From a checkpoint of a small mixture-of-experts model trained on Wikipedia.
Size: 19 layers, vocabulary 4096, 20.4M parameters.
Experts: 48 SwiGLU neurons an expert, 4 picks a token.
Training: a variant of Adam for the experts, 252M tokens, 5663 steps.
Below are experts of layer 14 (counted from 0) of a mixture-of-experts language model. Rows are named router (the router's row for the expert), gate (a neuron's input weights, with its number), up (a neuron's input weights, with its number) and show model dimensions 0-191. Each number is 128 + 32 x the weight over its row's rms, rounded and kept within 0 to 255. Numbers have three digits each.
Before each expert's rows: "gets" lists some tokens that make up at least twice as much of what it gets as of all text. This comes from a sample of Wikipedia text that the model never trained on. Tokens count by the router's weight.

# expert 18
gets: " |", " 2", " 3", " 1", " 0", " 4"
router:118110119183134104146144155089133115189211097100255137077118114157170176126075142188156080115157183071126150146089181123117136076098106142070104155166145129162162091137096119097132113122112181146119129056161139118120107161064143104104074138097143148117115094147126151141148101112077128049155099114139161158101093139121159099070116196121110109129130121117164111110085123088059160141174120091184081089137141144135143132116148179136139122112115179137122119100144117136142087078116170103130125132128126096085156112125147118076120111093135144119149172108138172094124135050113168094
gate1:105105116146120098180124176068086090140152119135148175166050094145128144107077159166060110034140140123084113140095102153075097082101146144099105115101156126146122160135111156130139132048162215106092171111129089082117120099128158117111126124097195124178125134125154099136057155155104114186128127137120186148114130135109126156092129124057150126133087137127128103129074104121092104145110081095155184129120143125123114096112125164127126092184126169139138128108137160116120059071145090141112160165091220169134150124130107149168147154133107199129193134104109171105152094076150082115
up1:061140160116117134111101148101139130115145123135123141180174097164173118125186165115061139130119107187124129075171117131191128131090130167129085149095089092137115147143145105105106149051140169154110132170119091144122170107103097131076115115086204092160136068166140095138073085092172095107085151151149149100148174114124119117120150072122099147082143137096133143081167105222129129108121166101113108134139183102108116129126130207158129103168088089144077127091131113158143130127095197130116134137095104129118187149120065200101114091192100158163172094121165143112143133077108053132
gate2:216147164162106122148143127095151150138165098089159149153065108151187140161099139155078093135110157108151120041137169113102120118142108177127117099106136195150138136122108145132070110095167133191094141121175161164150188118117112118118105120090179146135131072153132108150142132184052123029141093080150137086141117194138104052144094164198108070135112154071150084109105116150108152134113137127128104132127120090097174072096121154168136078140130144144101065104134167108143172149143159132089115128101144167082156172096118138114096132122102154118129108080162181134138089094159138084
up2:193167092134115130140146145095145133153129125096146109166134128177105178171112130151095098190142117098100117111151116128092127130119155172120115152093099125117180143163110201069103127197152154163086091173164093193136126142125138110153162152138139099139192088133152106142098140126114168057142094109182148108163128167140126139185132156144093105100117160103101103152125166106040123120113137112113124126079127093138145130164145138146159178084168097182105143131154135108145218147164150161066104182120138197154121159073134091097054117119071129099127117070145131181186067127162149075
gate3:097143110126163067139130156166149204150194143086096171126111126155104142112096041149158138176117162128124059135088181077209180125178122124119150097116127141152110174152121163104151092164106148112130139123142129190139073120150144121175158132124100149152115065071146126122122172112117110183103117072180167168140132170111166117123092119130189154096078113111118161217175109138139060169163146153180143111085094159145151132114136126135176173118181084136124103101141135174165118137127124108120152091093113083141120164135105123118167194113116153145220119125103121137091118121114153096
up3:115197140125081148151203104126126124103126138094097107132133104172029127101104170093156168125132133134080128077202064109114099135117160176127188122148132077107115135144097110097132139157120161123095122118094136076127101122094164149099094147118138163110180095138137112058146041162134111165118135142134142104142132125157102114115182093145099135092158073195073127120154177118111174096156156069133148148159152168141083152070149134132109139143119092164083204148097082128129121072120121066104136134167161148172160122170157111188080138164115071085110108134147130128097078081126102113
gate4:109081118137157180152159182079109142152132121109131131167116134202163148099137168139210123104137101108074138103161108089084138095077130146126141144151127139123148135144120170098186201157117103145158129098130082141117093090095154122079173127094181172118158125140168102151088144170188135151137101095138232115144122132093102154160089173122097122152036147160156092159201146169148133117180132072121200119121124150117115160167146105144128092120129142197085122124128082106155117147084173113124176084169136142088150081148118137134131123076126098182085135133138133148149063159121174103
up4:120139128129124125185093086160094163124068176131106139120154099205092131137114102109171128166128114111096094149093146117186194106121133097167133138110122143129089168073084115097166107144150163079097085194156147130088108174133136106130112127157070140160163198155103145150114145124114189143131161081090058145118093143120177133198179130158160130141191129163084140176079148049133147177122158167149109087110131150112126102148149116084158133118169127102110124159130173134157188051124084142138070167133132133178116180163138118059088122110123125141117170139122117141096108062163119164

# expert 20
gets: " the", " The", " t", "The", " to", "."
router:130140096185115074131147158121107112172140160072216197092096073145187150120093080159129128093156175127107181147114122097116114093039193117086141163129173164114141159126084169126129131147129127131086159039178128102098115133147175125134088094090076170120164109158077102169114104130075154121107134097096148178097084137103125150114130091106152150140099077142164098135124165126162119136143081102163142065104110156125146105148196178080138137134132130116114112157118125107144114108115154111086157108160152074126158120194134128109144110068103112119082164135095122198174163104138151076
gate1:110149153153098107117120103161206169169102154159134177117073167101167109096097121143159149104102135149119128124211069093140082110101134150156168183124129123105104163100150121136091174162083132116161148129135120143161141165142126141091162135145150188114199105105085086089148117119102164125123142186173164132099126077077156096103151082115115076184091112138202083086162126092118135136167165099094061085115097106168205183127082108119129161081138110131154136164116072102125123075118102128135070183114080117131173164133141161075115105143167130093110115154108121100156157203133114113
up1:133111096145114146138084178071115062103144101103075133131133132100107127156086128159143140097116190165141094085154104097119122126095064088132154070115112146159129140134115137134157102107161166165111140069182152194083118112080145107144130135150102083101114111086160112156121146085117135118171123111159162165095135108132142168119095107142173125105102092151060173104085128155125162093135089149178223109140132106117121143173140117150095104143095102122129093082171164154146130074138192147149163054122135081096081113148077115201140144126194136133102177123125106137055075117112205064
gate2:197161136134137140201140110138106121124095112165153183095105102089166107087100128170107144094092143113200124146123166098102098132113108122104152112197099133061120138111150143128126113138064132157054166138167154087111191134165138121130076122155112118129133116179157116167134137102156152103147143100123148227051094144129120118117112126107083073126087051144121105111091164079183186128196087116145072127152040162148154111095170144095085085073128165111164114157116128125155139151177137102129156088150122101124157088126115101087133136130158141136096136068081093165142142117150152097
up2:092090146172074130154092134101119076093174098085150143124121128150149158169136140078170136104165135113108129185116125122173103163148152122112095087037132129120108130162103101109154135074188131116119102102168102110189072165103124143111156163136135146111119165111106168111147150157141079078098091150146154106122151083144157123116122154128209105155196143081131098137149134179113116136089081088136084154139159084103118120129065146144123121198123119155100142093202082101121162114108037182146080125108164178133126149120123131125097102111145126070186171118120075107086148167059090183
gate3:138169080113168126126099196128122134125092120168124162130108136157167127134153171109116086130112139167113120143105103068148101083085145160102132049149199115143123158162076127110108139164074138120077178096170062133153121070171136135119153074085088149117091148191063144115143117113183082101130156143145153122080076106134108069124185157142160159154147089120122128115081147178133107129122109188143185154110076099108141127071125116080138142142102140167176100151153143082081154114112119146124070115168136073121188147178132152080117132085160150087056168156094139140135158095089149100
up3:141098156105131120106123079167172092136173149128127097087151122155077115088127118166140145123148092111119110122094155156079167179184115136124152145056106110111173097134130106193137151075147143134191091215081152085089088115118174087186095129097099119185087139147173099125106191183131141146097182156169094115128164165137135167115071096089136123105157148125142107138123164137096138110102114085164114080111198164191169145157188136143142086120149182103079099143165101170150092129118125092092161086108132179165099166117121119191145123149113134136195157122156149125086133173103100167
gate4:178097166110118088096119145149055086151170186075147075080129133144055132163063125161078112154142060096167180179112102158134172121100115105099138080175144126148132153046101160164171166160109160113098129107155159090152098136162134161154095100139160163089163136099133109132101095116034151139096114124076097124086126142130175152131125136149157141144161096133107098134150079139084119111101088134134195125129090159089070137146122167076115096155150167127113148192115154097133169140151098064112173119108124123132098143178132149182139174133085152159106160146126141116175135113174179130
up4:186092168146110099127141092136112071108164135080162110128129168158095128151110077139072121154102100093120127163154147180182130120108140054110089154127123165088076150052111127157180222143128140108087115136153122154148128102176175127102123159147133087096190112100157108110138108115074154148131138171074092113128129159124164134095150078100130097103158132077150058195134077057177079083175118135142136108152111197091138073162130149169094068102157135104133133134110134167135100128137143142103135079148156102102137102081112105154133100137116119181122142093148121090085059149173092154

# expert 28
gets: " |", "|", "-", " 0", "M", " 1"
router:164118103207125099185115185076068140170128076112228127071083090152123197102045135144141098101136156101071135139105118110125156120088114132103139098168157157133139120079124188138132117104124176085128127122168151101120173148138205059136096082090148103129111131209058127090107107132092135080178155136085130141075124164101113126121089180119118110134119090116168113121131168082082093125120086105164157099070137137113139133086140159120141079129092161110124136106140132137073101105109142117103111128161141118121119133146079094129112085070133102075142139138150125098149174136147184095
gate1:146131178119190081128115121085122095198163159133107056149149084107084177132087148083110169133162143089103138108133143196175090156102131086114125148104127142167100156182133127133143143130167121100168101129123113122212146119179131157096166097199213127080133155118095076082093113069123160138099090131090112167106169121088140101127108162115118145157136116180100165145148154038149096101084140134083100122059056154067103127095178121139146173126117107125137104152150174140149117092167086116126081123105149143151082116069099119128104101111154158150156114120112150129144115137163182150
up1:165135138164156104116182172111160111143125128169150144127135192125119193102144071153144035122170143119098077110110115126120107107143128118107120116125129109139169102105153129115122158158165092178127115200152141209135105101207154109111070152103088130142089104075143147095161123158188141093101118168097098121165122162143096117135145129067145212103105201177148175152136102134083114132185093144098085188127139126175157147131167133182122166156101096203163117100162071109168082185130171115159171128137107137109135199093120080097144145140088099113121150124128150104114123109106108157
gate2:143130121108143064135165111128141084159169094173105100169137152162166150121099167119145155170120143156066115138149202120125212118149143073122167117147120186124096143122076148094130155103137145095129125105124119138187117139174137119189138094143125100104115118112105102133149118121047139153159104188089158122126108170105130167128143140148128092203088085137222088167113155092077181116186095136172159078152141113128122100126101135150126045088121118101094153165058162092114100111111106208137120184114138134159109097169107089117126204074145136183107129108142152149118124151134175103
up2:086099135159158090153131053071122161134144140166098106115129184192121123106106142109145119118142137083134106165175099182195115170140147210142071091121186104103131077115162098142165095186106149131071114103081087112126107152120091099063173146117101131105123173168097170151103190128157095148091146094158108127127177154173121184078102118107176133126159179110135087102169174146161141144083146092138137154158153146112157171128105122133123131183108101141175078172132157149129129158089070084070144105082145149107100179184136153094130168112140135076182148092152110125082129124149134145
gate3:166150144132173065178133090081142124097111047186135118124099127108090080165097114159128136111104152101161110114153206116160147093088110181143147128150109087102127081107099113139096146112144164141108152161165122130132096132093124133133077169106136154163065074200147168091116053126145148127224165099130146134138141163129136157116083137085126088166096112118179120111105176160098087131166109085097140057162139104166108161149193145168104119078133178114153164144112112117142168084099079122169121184148141166144086114153153184107123122148158085145159099148083138111182071110113139158
up3:137123125163115156140094106127077101122128136098117207158132144121144042098192134141125102159115188123099204119141095119104124150169175110124054084184120141093110167107128093094150097083175125145091141093120112094129101124143141203119175098143118072104111078101137080193152129065159087127050099168144165163115151135150157096115151143076088165137157173105112122176143112186126133083112123142119153200157089105116136141146120077087133169145151095160095123104176145134161111171175133122111069162141121113112179126173082110118166147144073141101088153145084115113130115153121083179
gate4:186075178114116117229212094149105157082114057170098111150139146103196123117161156121082117123128149110104182137155134119134127121106137140084163097191127147117156112085132140122187106142101097119048133085163073138086103135103166117142143123121150106143134088128158141143089166113145142132114115024099135106122163122106125097147134143057156185094060157090147129172158127162117081157086120120123133156078159121147131092090122146139154139085117138119137112137158129113146158165139072143123180141162112109121182194135156136129135144117161167173147181059055172128092106120139156122
up4:085092111094135129124173178165097137099098079078134162119142124127108093116068081129110105113122135149114128152100099126146107113114154195115128109173124100159164159172094071166178182086158135128158071130115152094151138071139101147065095162088108107124145084182151147172131123080096098049131151198142139121145163155134125209097178114117086115149160089108150139092158123153157110138143137145152136107125135141099081145100134169066119077119121084165077129118075074101095085142110159139054088129150100118111199103110112070108175102149105082096098134181105092111125158093132191102

# expert 19
gets: " |", " for", " on", "is", "an", "us"
router:121118101175167106146111148130088100164170127091163148135086108142133164175079098154181109128171162074097159108170129115089157070110173156100143155168162119127163101187122120131162072083072172153127097073168103102162077121078169061152141159118097118098133177164132142095111183143116115095096144108135156193102109137074164164081074119126085116146121121175120112089083142113114063159150112077159163128070138151150116088077103133082173098163100152158135120169115150154153126084134094064133175124112180089086109116122151153115110110089110121091159146090086105118175088078117162121
gate1:186099110156162095126148142183057118157117175105137102134113169139157146143133177115146181147074135121060113134061121139165154185127176141101096112119152075134118186167133162169093125132097164102046075141172159147110107123138108082101147114071155180102165149113153122146147162103071132074084150109114140121105154141084131132098110112075163101129127144137184131118121116124163107182150154107118136152087135156078132090066149099109127144143162133144128143113142178128040161096113083137044158155114115098055137123089136112179112130075173122110150087102160099080126099153094068163
up1:140114108134172152119116129110086145124111139128122162045137174079106143145121127159149079127118152120129187131160146129081106089103213154093099100182127148098104131103115108121117141058133144178091124143138122180120108148114174128151108094155117151124144131136202082068102131098118138123132114147149154040185161119152105119101189144104146104165119098125131156060144165184156162129148125141119110175148134101120110130081117058081137214148166119121143131108134144122137130165161167154067131112209126102177213137070130193107087114132148110110105122139064069101108151186088134097
gate2:124106156132188127133120179107116111089078185078151060171156076143136184114137186086115108136156113096102151159093136076126166129104100114083116148174171157175124152140150166132048097074185107103067143109129100134149145106111120124155085092142147135074136172101161178140100092110093065116116107169142127140116147147075156154134074174129156143165130129130140163117130144133160065189147147156149102133075135188074115137154113156102152110179162094121159152104136184080110094144063058151116140124151080171162141084171180127145090154173121133119084130072139133112185137107147132122
up2:179098121161067222119106138138136107104105105168110173058139147145162052138132125175157145076165106199131105146127135190100080086107111081103160134126092190154119130143173130086115199142163146168153109160097164166110169140101155117108122149095121146213100161123126132101132142133097177137131148079147152112105127159179117114124120141100119150085109136144155134124109138145134104119088094118151081102140166168093147077156146098149100140105149140128016116140159149151168086147166086113133055133102182115118119125175200166163146076148161139170084149140128168142143151112092089118
gate3:115142133112126094129057131108071143146105145088171172146086122155089144114103164123090208091107117120119068144119162168078166134087194153102142132131076133139189099189113091071093115143104161130073121076149133107131177157088113124104159137196143195095102153098163150131153108095109118076155131135131159096150118127135153185179107109104169119177112124068143161141137119090121139149149153104093094108079146210134113128092138169111149132158138151149133149156091108142111104092124067047097188162178144115115127068128165126101106158112182169144142161148095136077166121138178176107
up3:112130150117154154182130128119140149153172164156146109135195156163142151151136150145139148174131139140209155125172122114158140127097129156192152131212182121143124145154089093179103098094161086167142092156089132126118188102151063083159106053137097145116114118119110143127138141112147088110136115086217148141140086151151112139109145159117102089141112116161094145112138121175137131127095136115123075178123058103092086095172187082087140144136175121114199142074179148120088126150143075162103043175130126173129137086134137170164093065191116111129120172133123086185085146146126118143
gate4:109077133167206132121121099171114130130121141105116123102049123104139133127152114131123079179189179121101113088106114152156096192151089145116105119156129215081115106103147102111148111123081113157124123091158091117106151152125147113093121125124114115070056111159125070103081133174149109181114148127172121184124176151078180201174100164064144106139086093130144112134125114109142063145068131098118219130142120156130127108118148122119102121166144178139117071152155130127186161107103076096110129111131120082145119114142114135082149152117190096106154092058123098144145157081145038125
up4:085133117172140095147131122144113091080143102040174164114142112112153114122097079167107153119193195169112106157169148094114154172068093139188111105114113135085146155122092154158153132187148032121128114159093138094092176167149124144161109131115140128146109185084132172127168121075145083119074158186177144137107130142084117162148082084077125148143110126146151076123129124091130109157113083113129115065133175113145136140119113163093129096133177090067163083117108138034150092157082098129063112097141129111130149125150125090119098158104176122113111128110130159101159046133175161132

# expert 3
gets: " in", "i", "en", " on", "on", " re"
router:145153115160125121081154132120133080139105093073131124123075100156150127141077107140167116106120146086108127171084124081113190099130124162089130133083169161186143139117112142121182124182089170093125146098181135081116098115125184051163110084149044133082140140089159144140142165147128141120149176047114151163124082193116109164117143157143143109173082104188138127136067119073093147144116063075118099102109085169069148113121103130142206065128140128134096083133126141163073104099101109107074092123122186087102132186155132111128135104133086128140148093109103182137126155104097164136
gate1:178084130112122129135175084143164121130132060132108162102187100124044100150103122127118175083089148116121155119118138132100183119152104113178147152117159143133114125097114156148140087118190118107100137152122107103051121102132158115116076165113139130046101115137163114159116135101131074126108151095149129140150102141159146101132141115131143160129134100210176144143140121089061129138135173137110100188152163128182123090164072120133116088139155165031131083176110178123152075149097138109123077130109105108079106174166128114127063081124058146178089146110136079137082048101153066121
up1:192079068140151108181183100075137068143143112161105168144149152166096130119125142038103179121109104088160142142162152084125067142081110080148136132100136192146156112150139135082111072128110094133131151176152158130109145098178145141136092158161130142119118126159111071082100146156089140135125126109210081068160140097135185130092103131171150120174148126170131098154113172129131170085077127105117119129149097134091117098092173130094133180096139117138150092116155081104166153176100177152162112215143136078116057152192198124143100147145153097158128120145116084107137108136110133089
gate2:128111142118115105082106062112150079135092111092184117163129057167163137161180137108160122113115146119143106159127103092169150112135165153092114161065185178152097100166160178164143182132085129130110167125115149080106131095138107112175111137105119088097130174123052121150091110124108139083106148127192140202112125060133128145171090138105174085158101126124149186099173189163117084150154094131123139166129085159129042072136170123167144130199137151144125126114145074168092095141150171107147148194168101084133122141190136120124130137135136112179187166119075136086140124114158148149
up2:154102089144081082060130100110149116132086143154118114162129159156196081117097161085129086128115089074147099175140108114136120120123134188167133174077162146157134107176133168159130149196123115154179132063102174129119135118080091111141109153156109096116149148100128187112094177130125093101126160129141122151165114056127118092122126137166163097153067127121102165220140156109137096085157138154067088086181095101156132081098167054103142140119120160087098126062151138112148101145113180080119112152143089121098107179135110141128104144138126080150214168160123096088138093063154128118
gate3:124125131150116156106102176123132099134158076089164106112118115120190125068102171151191187150128112138063134127099082149124177099164109078110082165132150171141169149159143092113145125064145145104155136137131128112097139201148130123068030129150139157118154097103129139108101121110097134120136158127098078131117136141106138086120135140100089062122109070205170097107125180127151094153164113116212119097124194190090135107122059127101114115146162112154121096121107152081120117069108146100117111167134107133134139148140114168038070121078127173116166087122183176131144158132088106173
up3:168178121100127138119225098103136191101166095155133142137128120192100167134101128122105123078170140108129134163153155108133105113080195138134149133118152128155102114145145200159147155151108151142101136054173106125137107139088132120164180118127138111160124133117133105124165127156118113092128112108129196154144095117123090127105119140157208161161134121181121173088125104099183160119129109089065148113103058148095165116118218148097111127110136144040113119146127103164127159140083120130114150068152147150127080078161195107201111129156042115109095143117088071111180115119190146101
gate4:104116083106165131140163125130120114124128136079093089154182133067169118186089142092139103111140171157099091186111122151128135151219143119100123102141106211148080132097171175164105108099131162095135141134141159089179127154123132124134128180129083128183096138071146115113090183137121170095100117082186114162092142083087119168142119109100143111134129187169094085179173113154130139127117186128100188095100086165050154168130102150135120141152139158175129176169163147096133099163152123099149107100118142088101107139123094115108157126117154178185085128132129233118156169102089180122
up4:158118116149128083136076051136136070132124198173102095181122129116152163159137134160117186139120073122111119142177106132091132073168115099185131096138147180106137097123128099142080176112146064073116190050124061153112119131110167143115143125135069108159131082120127137085131100101070080174139152079100059122097115140166095092081134116147162107109151162091132132101119110171136057127161157172120163055129157108121151129102140165147133142115139168176129147115148166121135109097083109094140118121118129154079152174109118128173100084109071192083125069126066126137122086128150119179

# expert 4
gets: "a", "o", "u", " A", "e", "an"
router:160151143142148126139145156088131086137163125125168129089115113166134150106089112143165110069154093146146127108088168121127126034098136158073107157134130103176125074096121134142161160109079167106101143089111142076060134149156120047120088086105136109121104172160148127134128178196119175110075130050125196159070068162123133104146113176143085134084134112176119127076090142104103135127090129110125060086068052122155140091083141141080223126148153121137109127148137096120147137075119118102120146095171187118110175169141128111144089089141107117122141128076102164147136188116130112123
gate1:093122122162091120192112170116145088162097158150163112129123143141187161136111107077084145133152131163175109118127196159118143047117155137120094147124097136182128122155122136133112111139144100110092122082137131084129203105129162127136090122152148119117030127140107119115122174140125214149112089155120168086088128059076129103096114191155140065135163157119101047093121141066126125053149159152134147116139062178095131142123190092055135163086150194097116094125150079128100151069111148139089155142154167130111146115158107130080077096122167126143125113140109129158110121160117179107
up1:133108081158114113082123119088110170143135059121086167141121122182132130121148102131165149153118165098120146135182115201180183151175097061139212131127118121135096165070165101123124126143068119161051195140128111193129146107140107149098119108100125147114166138128111103106120125152150119100149142134163097101147129149159073148128119032144070193105123152130117172184211111182164144183051121159125126156144158084107132098124113130130111139120103076108162131111161154137153159180117189075161108103148126145112116166118112118126086128077144153089093119199127131057147119137122144141
gate2:134108060127135139162119191128195136114163098068167163101170137180151080119171156079137128118168114161168117157040173107086183083119122106137112136134090076135076178120121185148108164164108091144138149105150167175098138163149127061088117113091086117125091120117114108121135191134152127134162140128132104090107121110122155180143101101095092100121111112200092079103162123065149132085090145167143159148128078172113084141144104122075149106129162173127102126086056122085174099094146112121115076106135178167060096150140139090123092078128141144163101107120166175129116095147118173109
up2:088099096166116158074134058189116085168101093149135183159067168040160098144148110127145139089097103108091091126137121190136144156106096104149093124092133141133154097106150117113118146152111161137134137071130120162085148093034134135132093128203159076179162161096153180051152158155116116155131162082061130101131085169138092118168146074149115097077168146130164080123113142143166153166130141107182133069150179178127167167110128137139081173131116152115170083109140135102103150091114108096117122150166150148142122146116175075126175144107130160077103152114153155148109175128111114106
gate3:151168056125138134179122133146148134169136109188107112135146100203136114103119164162143081156135206109111119097122127117149120112082116110161122082135108149178083170180181190057116178167128143115117147141125123199151145094135081177131150128143145125152110112147142144135143113155159161163098133141128160060122112157149210154175130161123088137133120058210211167144091158182153152115161115149111134108144088142137101109205154164182099141117137080130138110140175122087160144103142151130146130124134104113182150080160142094131093080054093197099124121138124125125098130093150073124
up3:194159119106148123129165096107102098210192129128154135147162131176101118134143096111067058132136101106129119126136120112112133115116176055139132083130131120189166137215133123135195170117188131171070120120088155173123156090103126131058137120086144171156093113163101137132206112094157127131127125159116149129111139173159137142137112169065091159149131110148161190163128153135177135126167091162112101180124103102192112138178188065141155162170129113094127101149122140106145129119146088172166085117148120170119129101139113150111058138124074145118120127154176085154103115093108054173
gate4:135075094146094158187143124146086180141124155126141152134086097141173106097141153144123118051164163110170179142151147130108113130072046140115107097179110136125138116075107133079094169147128161077120162080131118076165162024151106150140090121114126084113121137134169142156084147169129125117076124144083127102094101089098155121174144125092156111160136146152178159145101123098102087095155097155142113094107084098150126122085129130095121149122158147204111163137198121109133132122128184165043184113068173151159178051085116138132118113141156201119112102091142085128110133090127106105
up4:144104119170161088085101102154187162097087082114073110168142119102138158095149110161163177176124166121083124135133110116131141116148145063173129136142162155142104191039173086151131081123101143099184143131118094128168149163121198187116080108139167106165161102140151098120146128159145145161132118140140099107119091105091145080166110110162121093179112138166127156148137090125131161165133144124154133118176124180106141120166066177143126091112132132117168057160144126177189106097115086111205147100168068066130097109108181184157156144080135142106098087134138113084180137188154085137

# expert 25
gets: " and", ",", "s,", ";", "),", "e,"
router:133153101205151123133147175113065073160142124097087101111073139156172203080106101150141115077113121092161109116116162065120135107081098134096106098115174143119161131118086082143143147102115137097149088124166070092124133152128174085135128111129101137165156159161137126127128160153099144126156085101135208173116081144105152092103124138126122066127162091116141109084090156147133111123147059097184127144066150134102117073107119200091149115192205118116130129125154107106124110069136174138121128107138163144067155154154140090072070132078115110124127215107152175146112199105132140146
gate1:111146076154164152127116127112055130153079142123165124100089128214165137147131111132186132164178156077165128149171103129124139104103136125063075132106168093153171069142127151131105158135085149136112148070116111119132127119130190125144147128123082183109164142118170139129123180142195152106112134141086140096143080055163153145129133128184072083097093182195087105134170098153112155166121122172138152120086082108162138157120163190101142136143110158150084158147140121076110144070093159162089074138180213074112107094129156087093108172126088114141143165154120165107122140164170145119
up1:119164101114182085171149122162064134128098167161137095119129133166194194127178105129128184173149143080140112145153071130148086107131161146064128121103154073124165084129143134132134183114089117131104148117162106144170111123096188154124178110127116165130136123133189167151151156150171140108091154157064111088127114060178150144145138127165090090149084197141111128142143052187121167153122124174117137122140102082184127115110120180073101127125135141116063166138186112091098141091126148147132085142129190107109147134133162116068121151144039181140136177138079171125107105168117101118
gate2:122111127126137123107197155099114128160123117192138131117139218174091166162112106124132120143152095163175119179132157085159112155103132169163118082128100122156163138074082133128132165100101116121129090153090133143152115154077093125146090106135129181105140142134149109067151117164078102123168121130155187186133176114094094192127097133129110075095125088122041108132184141138142159110147104156122117084124161117078104106089198114155113152134110115086185100116149140093064139145185130106153130049165127074108160049192161132142139161109135111041101135132112126106123162069126149179
up2:100104135098133128134154121065123170102164141069141098159159108121205209167127113095118096158140128110085119160124147137140126114146110081120108129085137135095093105196140135146155075115123125113113135152099084115137080126128068125112198126111169145092074097117177085085108142108159091095146109107087103099156133161127142085119065180116091117067127218169121057100137117119140083085103165144038101184167140130156138069142112091145118094091181102147162162124129095132124174135111126128164107103093101168131161180093182106117100138083115118193138118139159112117118131118079060156
gate3:104132152066077130161092090134087123144127123130149105133162088097149158154123139147097185169149149094165137132107124139169184068150139162099175062087115118098094140149141164129112092174159101162132152123162116150161118081157107141102099149138172144148099113064193110126061122091092185097124131154175093175127127158181122091156122139153102138173084191127093083191156080133096108119117086147131149114152099192141069112147113155122144086151146085088140166124142158168128115176114116158141126120128063091248082086141065192149170162107147157130134143109118135118126100118148111160
up3:106108117132142106151154091157141162093150129116178154177088073146168112164093120138125123116152179077078140089119100112127120041141176122117136112113115081128129088159143185065122064082137089140116151148145208141124097156098117147122167157122109125082128105059132121089189158140131117090054164169148197076186135128183114179176114104104195159148103180129091116155126163146123138124130135127107160137120163164129136108109142040108181094076131103100073134124147160166090091097136117092133061111196088116170149117125157129126147141136174159128132116150122074106157127171123125092
gate4:150104172061153123174096149107108073156072085144128102128152178094130098157155152118124148126158091127153166128137175189090152150068112128139087114147148102121104144095066081151121189174128115101175117139174103141091103098118131135110109093123173151193175175171163216079114072135156152151154078159118126155152147094099108083137091145089115119134164091086115148163135094128148115091099116130179120110114128115157136124119210181044150136101129106177156121117077131100123107133145114152129125154145133106050109110182181081119093100183116130098071109108124169102094097133111071167
up4:092120160074162145136119073099126142141122133104130110095134165098135060178135155133113134114085077086149138191147228118144081161134126176128115162171169134085115142155069109114155168193154128108158123118108098166100118117062109101118160118121129123151178181148116185096140065137089138140137142122061104162137153099141111106096105173083118110115152082115072117148107129092119083137168108124156160101088136103151138171155168137040104156075110088137143121129093095160133072121124147137130120121147170174077131125180186112145083098163122121086079154192107118165070065072135109132

# expert 7
gets: ".", " the", "ed", ":", " to", "s."
router:115124115200171114154125155112106074172204096078168186145124120156175154144073129134147143098123169133098186134145114110073150082121132094130085131134125143120156117097130145085140126125106179114104156078200115061121105150199200101148076122077107148162153078145081109162118217133112169101146121135132196152128085152133099145121088168152133094127104088156139071116083151095120117157159049089147126079122110116101135129132152170139143098125167118124140120186128073073101120095096109126130112106165180093089086160130145124145072137122151135094091164107063138130086140095147102158
gate1:118093092143115064132144160106174105136188061156122211137193165156147106091111167167125150105085133145181115156125128113129122180156135149116138118109127099121145114135170105063193104123137133134124145138130120115071137129139172123109084164103139191133117101140125105104146161127152168140161102116125164184144137151101145140142135092101111117125062171182109113091086177117135182151143130072127138022128139109138103174124085125136131113100202142131128177132130119044074142142117128216114116103176150097124097064090169121123145126101125124115140136152110114248138107080125156159
up1:129123088143102119115058082142099185065088112101132099117132070145116107171157088083144155143144067113102087130100108141143171070148173057130175118111142100193126096121119154154093171128111119128143095105153150157200101143075094137140135147192054122043110183181133193188170094211135123132096132165092103111112168083101149142109125144093147104089182129082149129152115139145122116114095104150165118163149066126092156086123106122103118143147133116103094073100184107116084126133128169131161153197092163120166145159136069132130102089133135150138145183113132114103101116142115107142
gate2:120127118175176115159111087115150072101077142170105184117087119157121133104163153112086132125143130118138168157173099170070177092164119093200137138060214108076144120105139109110116111109113174099140188169122120122182134146138156122053094154088155090175093115091098094133167204127115155053132130160128137114150111168137125131137174139173148163142132139158099158169173132193147136087173162156112089091135083044153127103188110112107153136121118126123123126130095148122152085094141129105132125101127121140148040129067152090127159095094074134082110127124073142166129083109168131130
up2:152149161169132089118104086159064118117167150144121071129102084128128170148152122144066177145090134153126103144044178107092169139109112088148165122096180114100124105090121099118122124148086137073135132154180134149160120092129124143131124128132093096166111145115139146128098168139119175127139064155164147186122092113164139146119113178121126154233111133176151125132161132055149113235127129102102083131129079124119163100171151096082137047123066138091140104085134175136132094098120116064161135132168138185090125174130128156134162085085121167108071085098088126145162120136170106088
gate3:119178088155160127114145099126101150126126134138202097124109134158106178092148128162121051135141172097097167174122142065106133161144131119121142162126137195099166110151117093148117158175138132099147143121131133053125102112158179065148095143070158116199153144105138095169162156140153156150149115125114163115126115177093158047177137135156145140113097089106134173122127222177121175126132071057094148096115125105163128070162145166117195087119097155103108150179117139116111121105105094141097105111114091136170141086095145074075084134051109141141111133084060146108122166105138134076
up3:146108156116096108105138134118138103145072112108105141126135082061115114146097137129148172117165124188171120144099159120132118067053153162145150121137127119142100145114077128145124107048108129114124158141173079142099154145122120166094127070178094152094156122149087133088079127124094152149128183121170126169104121078163115141079110147077116158117208128133105083086120056118162061115171152153146132180140135186105113109048149150114097127132107146161159100094135184139177131127132147145090198090149103126109155151191158143189141123206148139111177091146199152158175121091117157186
gate4:115083099164147107137181173085100118164100109082154123088126089120103143141163094180166108182070190122088191182105121140093141180144082084131135107129159186155178148093144094126127134059120127123101184155128111132125103141129163115157075117108111128087156102194130138161114119114165155056093111168140156104110107158119169144167079132159162112144189139161127085092120104120036146122122104117094195149111132095114100136093168194111135117141115157140148096151150182089123159107156174087128146110118146162168105161147230089134137114131140132057067112088135174137118140128135109131
up4:176157154119125112063071095151136116147132157139134126145112084133223098130100152089097144116220107115113117087069099140157172092100176154147094147136146072120122158179118166162099133182139097180095081143153128188158176124153105098123142111128127056105123133084129055148114101145121116122151161089107056204100094103159129094098135164093124105145063138059127134129124123116123116141119151127114063145115134144145189110167060107153146113143108166081143164128138098145146170086067119121115134117108099089112155142162075168082080126148106136183158158098090119130188132122141143089